config.yaml
activation: "swiglu"
moe_layers: [1, 3, 5, 7]
router_score: "sigmoid"
routed_scale: 1.41
balance_loss: 0.00212
balance_bias: false
lr_router: 0.00191
norm_place: "pre"
attn_scale: 0.102
tie_embeddings: false
init_std_qkv: 0.0399
init_std_down: 0.0
beta1: 0.9
lr_head: 0.00852
seq_len: 1024
Below are experts of layer 5 (counted from 0) of a mixture-of-experts language model. Rows are named gate (a neuron's input weights, with its number), up (a neuron's input weights, with its number), down (a neuron's output weights, with its number) and show model dimensions 0-191. Each number is 500 + 50 x the weight over its row's rms, rounded and kept within 0 to 999. Numbers have three digits each.
Before each expert's rows: a language model's description of what the expert responds to; "raises" lists some tokens whose logits its average output raises strongly, later layers aside. This comes from a sample of Wikipedia text that the model never trained on.

# expert 41
It responds to: First piece of words
raises: "o", "ig", "ul", "om", "ent", "et"
gate1:496417473575454494395557483512498492520520413559544455368520499483523400454497538581551517513475466471480549594426542454547530521402439497539453518397563419548433484520559496505462488493501434505600516552539461395486473603457457527595494523600499426517526437496416461556452517570554415432526496514498597528518504560551452469529487492496522523497599491529496430476412566534561570505542559570472397560529505503497508429514520526499469474490552437486398458485473568538491519506541551584438480482515408501571538497467550552486581527503491439588512533585562470457529578494467527476
up1:490473557490466463481454457489488528537570543546633565448448596441483580432512549599490507488427513545554614499435486495482500490435463539492549529434529407525548472471472527560531446541585524411574569500562468385387490569541549573488578485481484516472483522460451433557429426531506423509490526561505537490511371494438417465426546567413457557577555531545486467523557504589478514468480519514498487565421448542477458503502495391492463514491589488536511535443509515511558571516452533379607506451598469516570516524494515462541485520586507533525488520565517431540507496494477488540
down1:483513617515442496463464518564515428499432523460601479490481498547516479480530458537438377517544418482544499504508393464581518630430546496498488463452514597420475503546428501460522555491400521541517498524463424508493570554503417589530430523492514523593432503450616410521427556516460563456521458511586449506434481492439459561417522405466582435499480431509422507485428491536529557446484425427502544384446485483495469581496466628548510511487530458536425539479553529505528550461562492495433436563522460488457491505501485493486545456566464501481535452461558481512546456493476395486
gate2:527483427437460561477504510407559456410499504602482531527546474456431432478405440487513530497469419457536490482511493458537448525567474395526419446539571487501481455554514470507477434397622503476485597441436536494400401498440545463569512437574598551488591490495469516401503496523514429579510500585538503467508540532498495520482440489463439481559534506550523474519506446416414562551529502585562480506513594504499523547477439500416460458562551517478510473498511416537504516446506531561489475509411519527508564442551447470511418459519436569580557501565512510442531532476452339531
up2:550573528466487447445469438460577367435528543557552508609460500509522522469419449455458590401444563569528451445453573556509531497556549471459428566449563508500470432504450509543582477530491478421458513441436524542431468562469479540477531493579387501569490574524496423487425493522542545483480509532454483513390530524483497403465521493612472433435504502512414463409423457466568440594471526523577444492502427450502551541445508541569442453476455522546519479550468481607566568489582406583477551532492505497477529463468452487462520444491434523452521508502498485428534449498428487514
down2:421525555571476495428410594491506466488435503501547449436501514514547542492484445547527525527521470467496496535464485504488619527507626512513538498526485483509475484476462546539574520495458395463512445587541535487503477426597489406498564539531415524578602448466514460539557489493534413495512530497514566582550609553401568489499499554516520442564509436495471353461421453460447536514450509529544474512375524471428467480467499471420580471490436489565531450527508491487450432536538481547533467383470492541481399539535369592548509447528515497484475392504558552532482573530461485545

# expert 45
It responds to: K and non-Latin bytes
raises: "or", "id", "i", "es", "on", "ib"
gate2:509493492477562540499495445467575500504590496516557442528461461557444567442542487531502427578550505383405572502573363477515561468516518534457460510473429511498381545584400572527452451538415577526484493476473518460487480511583402458529507425509442477561510484508460451475520456432501513516468492496445411445485476540571514485543503525480540502552514505440346492522493434503495471535499498617488440500638482532553495504507493498504526639499537491494547489495546559503360496510545487502516446487528567400481482452555432556511504460437427503521542502466531472502510518474510486674
up2:478529480494541548492538441428585453472489534459486510462490352429398462486528505546427514563621472501525489481493479523499511559512474436501487489484577532378536419515542465460443531507454459470483482431442469503405538433525465521563474531472503524579582499534494477537459570480495533459498425535520505512471576503574449544526494486599549566554478436435454527518508489527500484465569508570501487496559482499489473427594469480496611511555466487523559587476585527441389431467504392552479470492603505548375448439478448478627433488423451568477562464439528588526491491585563456502
down2:545565460424525447488591447470506518588457402472492476510471493486474521525500574572538502514398529536443489409445490488540470534497506492480451515562429511447501518529402535461526506522531546526539551548507513565494511476457533586459480525511618454494485518438492490470436540493513537432542533509495520443446466478445469440565547443489511363498549406373529456498507491505368506337417539540506510487547584463537481348444565547526517431483455562538507511530509499560549437503412501395492469501479470498507552475572478504444585427439482504547505594357483484491517536457504517568
gate3:528435598487517545436523548534556439499553448559508518580496477492511454522509521571472469481671475519523420525481466519470504472425480454613501490447428493447440485551463432467466557432555559540566585502485484477521469494416543476523566495514579568542541628497486422571450508487567496517474461509488427390525503449480476481449506528459465482529512561597443499494446505478370571465560478410448478599496463639519542523551554489511528536513524559462556471455557515518465608552525522497570499485427472440525524500548515560532478468458492417544478542546528629490446586434500438518
up3:503489567531482566522643494538585589397473553395504556546474425567622508562539509442461505572479508422448465531567477512415454501518499525498488492563510424598527470501566556482429506553468483516548470551549499534483621504465514449514533481534448463503578522453541570562388486501539543443464615466499509516392459408482536468505509491559487519545425510494493488551458501509499524525449509493545501546479572488545461511448470571567454472471531439546573459473496437518504532435520461573507444536449547437585437357484514524496481529512446539548515522532456392420500554577531609522
down3:508526513491453488548518531477429520483459477545398580468550531497463441530476465469575517586541550569444527560456543465465464474509516533471432415595598508539486526498429479480472462543464488436515373474495511532468417539519499567533474517491438433497412453503426460579534468466521501457621526514469394508509434577497623587387440460456497464475491579408536423435421503579527525524504539424585498520506519449440462432458547462428513502529377506498392493436425468403434431502521532444417423502479499534468435487432502441546529492538541559483475437483454525490488485527498512458

# expert 5
It responds to: South/East Asian name pieces
raises: "ur", "an", "o", "w"
gate0:615453523545450437528505440493465432492494493547548554440481466529523525472497383479475503512541493485484510610586551535571491566566458546578460573410525550396499438421519510433400516447457425651414586545424541520538450406422525578514400486541435564480444602521544488478462484443538579474483504466531501456439533425537453492560513443529552449476485480478540533477487467492519461499508479482423561512568506504497511612484450553558432482544449515489483435528468547516534472534508530569539464444513465465493450467526429525521463531565509466485447527513428512380605458505480406471
up0:495497510542496508398588558500445545544477482581507540487482472444528487499587443419576477492505455520486515497432521507546599509534527445456587502516461457493403528431615521569397516514525449454413477595561434470472553384489466454552503468514472483551412528466537616438571538521572546491407544505508436483429453519483514434517373493457484442509568468451513476478501543528484481512493541453522519472495523474496468533523370504475462459547534498421477531487537562439455485431497494577462533423503394471468478491519564531539489453501598517529401510504413512510543534666422567499
down0:480501573515453529395547446494506482562501608488455547466505464475514506483461409479510547468557547489596533511523454520530525509474485561527543449503533469524551487500531506584431626484486511618545523491447428391642559526493407409475461592507461473427497486488455538557473405428543459571500500538558510479507504507523474566535563473570553439492528576507568500534462554483467510488482533509523563591515546510520572556466415548524451383507506449537479495546497515527450371383570446480520519532420473462428520431449492473559434515573454532531495563541389511473586456482531428470
gate1:484550465419510432473451538509372474495479519612419459567527517460478422534496489508463582443418497512588532377417453477532558501419465549429526429576561524477521467543589521464531550518524551533484403507557515496442547435525486504468463542552408497482461555493529438401468459588554566522474432490533490468561573534418493400480410527424600481561397542498571476565533460489484476513511513530539448406425483548516487526450514519443440475555482513540526549447502473455579472489551508532459482475512445427456434618503570491435565528503460460460549450477446497492542472455473595504
up1:454543541390548455509496430511413507513446508409528565520525436463400539505491511428501423500574470500444496472476526460529505474520551531427534578505414506530545532555556516516423568475441451554410386523350501503419553456550516584588446505548523509541464455433484511468469517531541487422574578473586496481451514546492584494642480484520499505478480461477494493471478430537483543516467506428506513526487564502437482503373501537494526514443408471591494487512489538401488510473629540584437508555525516464498502545597429490512571544459497542598449560514483415559481518567463471494
down1:514509361532608584513427515526483564402507511424516499496666560505441550457516636480456565541529424493464567530529469559567529526453516398512531526516489486558454515550569514484546456480506495473395486526477519562556406530521568497413567487467515488476414483531513491481469516442613480461497509564511519469494454500595415557444594523557491506530611509504535507504486472500481524434421423480438545513573496479460500522498473448532517485600556495491523513382574402482440556507464551544509555395502422484496481466531489562452456546572508555497460481495490426503459488492492579556

# expert 26
It responds to: Space before numbers
raises: "12", "20", "13", "19", "11", "14"
gate2:523501479548462469500495548483465589531511444482458551454469533505485480461521554452558575452554473540482523555595479570486386398511456492457384510527560509414546433395567464489543452502498511490562528465491446457449532478391532489404523533516459521562444532550505522372490540528593541523551476490466533513498482534448611396566550533534501551568581534472508514475399495435472493481483484483500558548547507575561499454437510583508562481564459528576441547404474502493520479637565477485412517531619494481503516576437571518381534478450582470490548522541500510545473442517557460522
up2:542571511530509517545439492440572462440564460510515532477608526553503452540472521531502483543525508546484572469463454450412518415549555522546597526538474526539461490490534568529495482479485499459467581507481546524549528475431565534472488610445495428441516510414503453480476522533536557445617551513527448508547503545508512499489516505505515473529453472459437401568426532546355479548389412417532485451476509534540588432460561644482482508559479607424455490494481499538545455523535583587540540462504503508602550403479558500385548500592466536512425518508387536493438468460510450492
down2:467501499588470452582418373503557470567509490590613400524488426421501526525462512453455504479436439478506555431515521502460505542537452576462468540518449495608538547477554505562476516485366596560531565524456529549504464520511455513459416508472509560422494560496543410554461472467490402514409500457489483471499548583509459490459525402478460471456511586489492540521512575502539463481492595522474356549500476590556463524568507498536419482343587638509540528511455451481459470561509513518528490537514456485457488456512487457463508557486454475539454474543542428499566504496529443486
gate3:558453495511473555518493446560471445503383469442424417508418476527671443421423570413489465490463434509481491455504458478515549521517489493573484495456496532541511472485462557507541551486492373506496475532554477544390494508510545495468463534476499394421465563524512478482448586481427491601512518448469570481533559409441459572481471510465495570418523536531458514594482541560520517514584516565496487460542403602518471482534522490596462496446526538519569480507478512567682452469473482593552543529591529569460502442456521512463537496497469547437566547523497514553513470478601496502
up3:447445496533454563445397467489445495501484501536490549428517454505437506454427436464550517453474525534437551424439496531487494486465540455408558512467591447496416485431427492419534631518500572513520516533410585482418480487413447511450443545476515571590455477436458535527545476427471501502440485493543425514567618545423483506541477403523526540439570487520443459484399584497517420516553496522441581471399483416464563466556419428593463491428481551525506516448464497452486457514490532524401464493532502501484587504584449557490550581488452429564426472492551465493554499498468461523
down3:399532481486482528456498535433503610452583511444532474493371457488406464545506494496450477578565554495554517511499467459471531473569546501524574533592510488452489478518549519431493432426520534469610516472567527489507543488470555585426533504546492620467432580504466441479449386435500427532459516493411530511459463421565491510534479467537500528537548560461625478511421517418524521576442502528598487449551439462592527468469532623490473525448535524460468518530494544464488450454406528482473609497473467406470527522473473510476481542528503401391600545467522487515439443463523456547

# expert 22
It responds to: Mid-word vowel clusters
raises: "ram", "all", "rum", "r", "ris", "ars"
gate1:640421514521407512458543582523485501511452436562412422531464452490488482503479441555523468440376487538594515430609578513464540480521556433499461512519480551484563506448475497469446595462483497464487476567467532439447517460529492461482522448388426470466569531414509371475471485428470440577582483482461448557574464452491467491495539524537538497571480405440480543564453507494452512526550467522553528470559544505499471427528582550584511511568475536623459579429544430507494464477522549525495454552490508415551458554575527513532580493548459390487541554490456526515591513485546497463
up1:428443462546434472538476392492503497484532494500572446446448476529514479530452485553513503462447510560456486483390378505494572498476489513555467562551527522528555432494506434540471477465514498479487524531608489471583452513534451484550519470517477512517450467558518488495540524510558512529421523511493595502416360598441496451542535465503530440430472616524428487536541455474420408492568442415413466530506636442449564590437494423519451546510513401373577541552523478535492485547403550533466508536531492541378499486541453485489482493450541583570483516476518535451541574575517559519
down1:489479510653595464518385569523423516538483569487500509539520473451455530553506469448528501518425460460469469547414477521567468518553498474528470510486458537581532511501454457523444410513463434480519513565487522522534561479525459500492445383569514502363450558570525417542487563463510433465484553526569584587493457439525470494436558464511423507494491449487400575460408446454424558498492561481461550608392524544459519431418615576530556518580414452453502515415546524472495461434440456531478534469485543439508502550528527527502509557493516534451486531521436601492460553514424514499
gate2:508580447528407460355481565523509540550528518519485525559518543502507463519474503427596490518549500432493508568455527488537544429410495509500586404503495612541444517427517481540516412475490570550490465483476494541439566453441513538564478524511557576509568483560473427572607499475464560507435522472586484579436504474531550555435540525494614473409413482520543455537498555487557525520470534463581408499432606512511510448502471438577600580513535506510567441496439562488487566560475471562502592468475540516464514636469582541505504474502549452519511524498491509495501522462398534412
up2:464411528452544427481412536519489430462494504401496452488574453497541471534607532544518443529468508517443452506483469540476516556472576454527560589541475447521425525516586539609472548393530480564528554369479426503470435491408499515496534511491451534540521586496505517579530432450595538426425546452511522417475556527515559537528434451491514481491483466460557443463461431492539440471506480444506571446499453527585393462407532511446518502448444413472539535511458514574619554509547423512519506511503446514604451471506433515443475505614567545537470371514566477485536505475489512473
down2:510529494525562477539515538496486494579365554529487475528553546482524461410515493460510446533431503534373484426485481530512489475414468514481523465540456488517473514435520415417594548463483494562458530453473547428491528622586504447508527453477437567524543538493467421466400561476526440472460457439523530531523487441534494497451501494563468537564441519537407542425506456464487553404523477513548561559482549455518438484355513511532502432462483472545548525527484556561447578499462334471500518447557589569532509520481501525502407516586433553541504548370482501366502467541544531513

# expert 56
It responds to: Line breaks after headings
raises: "-", "|", "Note", "Source", " ", "The"
gate4:520575526482496409462455473530521542472518590494491523535499467524443454562585526494403565502492409512455533534443513396500475490557531388466516400434451490513569523502454496475413437525529507566448537507399477417555531565477541483497467549550473561557474578557576396460598447600468429432485483552478495523500413536542478450454482516604638488583510498474581437424472516466512482534419452488495508470473501491478487525442576416574447438385486530573462483475545459565535467433480527433514559585541468413507484550506425562529556459497527540511486527461495580470516491557534479531
up4:522478429467427510586550521454544494510503434509496463518412414558430569502576486429466502441518514510525494569551515471509513550493486475440394469418506481379579517463457423456490434428545429555510494455456505495393533546482471539452500487532441525517469467482537456487520455554479463543381445527537544457450417485472568452473519531571609533533571498540489490532494478465463468511514486466386586444433564385576442560405462398540481460549519538627496506479580422603521550536444483531493552556539473432602517517512503535515562524490592534471513595450461554493517535523479472513
down4:435470612519509525448533465497474581492505522462396463569494556572505581535422588517562542454443570502552489482591432533524490546460493531423450520520520465566590480422511502497480576514521507541537536471527457487535463585610548493613477495494481457595461436519545546505523464622446525573453521482541567459538606480620467480515520540610528480433481477481486456523481506486396501467532531553448508525496463543516498459538568529476496387565557559354429523533439481467591565464461447601486565538547491495534466463454414585487410547510523490521542496490547474493554536492515478496
gate5:446495529546438486572431502462495554512486547526474559491526519508561532479400505516563463520492551411476577468618461475479529470474490542520519425513574572542448403563459428478478581513564421447494460568473445502511552452493492404646539509481512534508500546564422442506457469520455505462539486547505488514535519528552413487510490469497422475376495424549521625476404538537395489451492468456548445563552558468566444448503597505539510527625547497439445528467518475472466571494431509526574430400446481570558480495582485443467521487471440592567538529487510496478529522456540535403
up5:607450510558531516493505446572435515456566544549507470449452543424519505531526526475474504549405616524553433459400552409492536538594464440541486447481550450600485448541589509508590492511465515561515538577500472409531488525557371424543535498499514546457457486555436490544419536485447470554506506504513501538530495472559523545557465593428441518509603585436430505457598502474440485440441578592479483450492569453457476527453473431481493529499507517498518419435455468432472445468461540431531486513426522433403484555530457474608513522509415562517588431489468489533459457561491462496
down5:508448497567520492471605529478455551590502443489507492588412482482528466457612702488566432540514555536477460434525533455539546517496500487488445480572516595472430468625492517514528391532532505507469524510471447534453480512483437507466496468449549446480424465476490572530455467475450562533439439470504517558518522557566466490492568505522511528370477387405507610528428464456465591518465493469546446546547469510488394530523551495575524521539481512461528473578482484495548511548476501453399526565488485539518580520446496565477427562485519494415462512435557452575541604493497428501

# expert 32
It responds to: Word-piece stems, compounds
raises: "back", "ing", "in", "et", "el", "ette"
gate0:548469500519557483484552499496462440473491466498488529512503499490463421504445392518471523451414466448427451446544502396457523451593498454561464524481457612428465511465499561500389499555492519443476455551456442562652531425417536459592480457579432581436453499521465483492518510527522539447553461547473478521501541444532473473550532517466541543512593467466488493428469656534507407541426480490448515419488556445504495571495486428478504488576521473547541563509498572436512590514627497543501522472519465510600561384490534533503448500501432470431605446429474567493445493511435494469
up0:465590478498480521549473549532470488551509500430421403427492461423506535588543439515546418494501531519471518495533543543459337416547475647502495503488470566512502560539492537505497487532490528432473494531426504417509498423477537496498527517594413500463480514558422514471415552459516508517489566520632510493487464528437501522479509554525528529450514522486518493446511492556427481523533484529536425463482520588395521417548509509529491530522537520533578504607481471407477566532462499612490507558487512497453460480317452515384531571528580515389553513462531547600528439494477471453
down0:503457487467473580464462470528550515540519580472538569437577475534556448540528535566592525388524534530528596543555455493453487528499508491512556513459444438525462427524439527510556493553611442512524478498513560459453492518530585610527549471519559494618446447498524482445581479500489533517510502475470512521492523507491475533550445565455511510468559454428510450610418571470432440533419498477480459579567424548527538508437476414540465644560530459422449480479514551498568502536518509468427480483440461600477413539464575469438442443522431411517528501610576434542535588486570476552
gate1:485585413501497518513436519455415400453461471591540578494498593531574461502538411480539530582501475540503494507537491524560544545593497414513571490597636508580500460462516490482547565480433518500540445542579553489514506461576491451519444477514490495605447531479530417526501510619506521509455466520450512543617459598488488584551520477507562535507465410461513545513522480440497545494485541349560409468573494512495606448566495535547447475528485543516554561486524484444499528450542520571418440532464507501486548477522533581596510632456501394480502515529463543513498465483526495459
up1:538494494455464461414567564435441501501460421528584459536458453479447483519402471453536491561638553487546484534434549377507551489502558451451466504543498468478499457574521468503538556521504538562534466476522532482585541516479510593395449476457460524502426532516509511407504511492584555503437523517526446470497522525598542429470446517527480539610465487508488535461535501502515456535455538443430462466551581520502423489509520569401542554428452464499510581586575410537445447446553418507428424548430600497514493419540430501481471600512543504498444536469540530410476396487408453446
down1:468517440481537604494521512554472475513479484510471525549556518464468508438604421514520564505456508337527514491498513540489568513504451454398473493480459487464487457530414520473594472447443495436524554467439493471435509587522551513538538457568526500426491571507555542400505567497505510456473493494522466540438486537542429593581512462496525490492528519452452410523490484540469520460478583490406599453562383480504555473443460486412517460489325566451468487504476508342496549484548356486497433498515505472616418526517507512455426521473490540535444505488481425534515471481578564505

# expert 8
It responds to: Table spaces, word-middle pieces
raises: "ery", "orough", "ician"
gate2:520492425421488512480569511595465488517535555430521405537500558567494425484521476548541515562482535541557509446466546545516493561543450485550504443588594581608533523436539440461502537534479461521583486580450439537467440469437436517464570435496522536573498423594547409479464541604451527553463486434499530533524521444487460404439460482475531543416468450482557498559506520503425527456450580475533470557517441531591535436507546502483609470464529511594609440464510408454527424493477558468512534434553506474437450600555557494406576492452520408509439501513481497436498459531515457460
up2:484506435487568484472598529538492496509545471500485530523478497485540436416477472448522487440543524516496428495493442499491484563384582479492574481503511505435474466540592443474520501443422572576510473527560534476491531421399560474510458472443504486544461492571472552510596514546564479503475487497491533442565464436499585577567616418502469556445450548480520466439606568459536460446487387490469501371482564473436417528582491541534456594467468541507424451442519476466543620373495441516544417421521524483561485520597458548528488502545500587457535492493463493544482527536549609455
down2:603464564571573519504538526541476499457496525458508436442428430398516542457515520407453437493603565546442467452537427574467416493554525458476577450542480437536434495487517397524501433502535509415415463477513531385513509481542456495505492497481542537592615496474453505525490464581575468495525449515406507442526592458543526531602532481551536526462574457542414458509475549533552502511469422533491472487489512432436516518559437433524544546476400474474502454534475492440545574386481477570578511557556456464402495491541590602477422404534536503544525505525536546473455493536455492489
gate3:605526546589508524535474592574454512482455507443562531513517537480413604370534479492479539441419402514459472468515464487523597430540440486495519510497431601425523524485553483461491370565430568610449456487473502487500484518478577488608569490419444573506504529487530574568521524546399540506492461563553502485494425498523433529454490454573409461514566484517460505500530520485546511529495543530522436427538549454413583498438549448477484538431601489530491454520531554451477486486536522488500452610519588405455563498513574509530547541494447489502464559525430487544468517608462493483
up3:481484503535449499506503521574453485455424557472484433394504493558511409567427520479454472519451437567511431469403545525582459437562370563512555526457368479495585512463551459458510548474518571567466502573483489511508470499496631488547501490513501531508454463441549532505545506614503468529522600571523460457508464502468427519480408471514541541481481492562524495596474436510447539539525454453458533569494543489474541484586463564483522538537455486482590424554527421454525499435555541529467517567495454543476439447497586483479611547530581480521478482554403526455431380581431530419
down3:502458593521563511519454436557439495425565463510503554475485463556567483438507499523439494458569462573485428528467500500504551529572532537528536454481531482451468504570510488504548587413472604440530507513537519419389478577527497421461477476576477471512476430404548457548433424635526437573549497516486526506531523463530535456575591468593612491444495598463438534485520488455523568565552564466404459500502534629460430444449417470416525517506587556515495530491512545535517535544492584419493457473505567450432506407536433481517506534465473513493529490529491555569417490418531508444

# expert 34
It responds to: Latinate prefix pieces
raises: "v", "at", "ak", "c", "o", "od"
gate0:569455535647422592448444513491474475495543530516597543481451469541543483461498519476482509513496426541401514455518458466467448575411521568561502455501497581542466515547512563456457492473515519566595518546513471535432516507479444510565505480535527485508367539456433515492393502578576483508481445462477504373532480519538489480508456449610505491524463497590418605449530563514420562493546485428542491458445459442463470559482463496517552499500620392495499497496536478475443501412494454539486477510575474475511544575527557487497369492550444520457561515573480345505528408492505477503
up0:447538464495560427604478564509521480512533488464562521631480522520495513471461428436488495415503486433472481432449439532545460492539484424388460587479567472478502445526495510571543487602444616499424440476523505449553536470567436465480499433464479570529504520450525540466518464496402601549443459535448392406429471465486504536545388526412577563492522523499484474485476498479564518578434440489487385498493428487584481464493501470442528489485457588493521549513571488588404534459487499426499551492478509502482447503536519489569543458485537456438480578509461572579427576479600431475
down0:519515588502509565601546608562546437507489438545585498531436386405513509482485484483533457482478577419427568539496456440427477453461474467414470467555474478473381459446478542435443418609493581535431490581502521576585574534510523479564541468554542528494563488586535564562481485452500498477459518495513482540482582390480474494578511533456513484508488444588513404485473524459469549503455544459525470613501569478464474503545492543448519497489541562520490528452397471518541455456471453543563561497481369444595442483599509532517495510546505505476540505494568503469511520599431565531
gate1:596491540548528414506452472508509444543477473562491495516493594473566509501548418465456499483527391442481542519491428529587532480521475523442558441425480521403416495513462487606498526419358560611520544540483528476481515337565482540496487532406474492514461446506568556475558529451577476603457498401545536570551481433495477635548479497432500458523432471439562581437454499459410470476484492454493501417464544489458549572540463596498580503489484487598483443526500575455478497488535536499484483446466487545417496526463568530512448499530456452501580485568547511499492546469551503490
up1:447474520480515510530551464557502427477578525499473531536523399468528493598528533521470572419459570480608532493487494524466438471499446558552462459592537475457556471497528367438504451616622514460496512400478538472584468503418514564456513547520576520575513499485456440459516606462498570438485529500403406413431511536542521457504563538525594504490531439535518422543482490603457449585535476554514498500473528511512446545534446510473436463556454619386510529443504463552527504472543422447525468421526450429485490493426436456481620500461509487435492545460495422515463505538483517527
down1:548488549435559551503571412600529529510548523495560451525521528496502574528391449421534408524477460500463507554519420566448422479436513548563486555535559457476483539502482478479431519492477459438539464526390427598490490453470475456510469491536498485441555449557400431417458540517453566496458578451616502502371601512504517415480531539529388528486609461528538498561546523538513432419507505507466490452488537531554503419634553506539536543467462455470600518449495523401530545449495359523508469518536537504486444540551560447576510564452476472471477463468510549513471517479497496534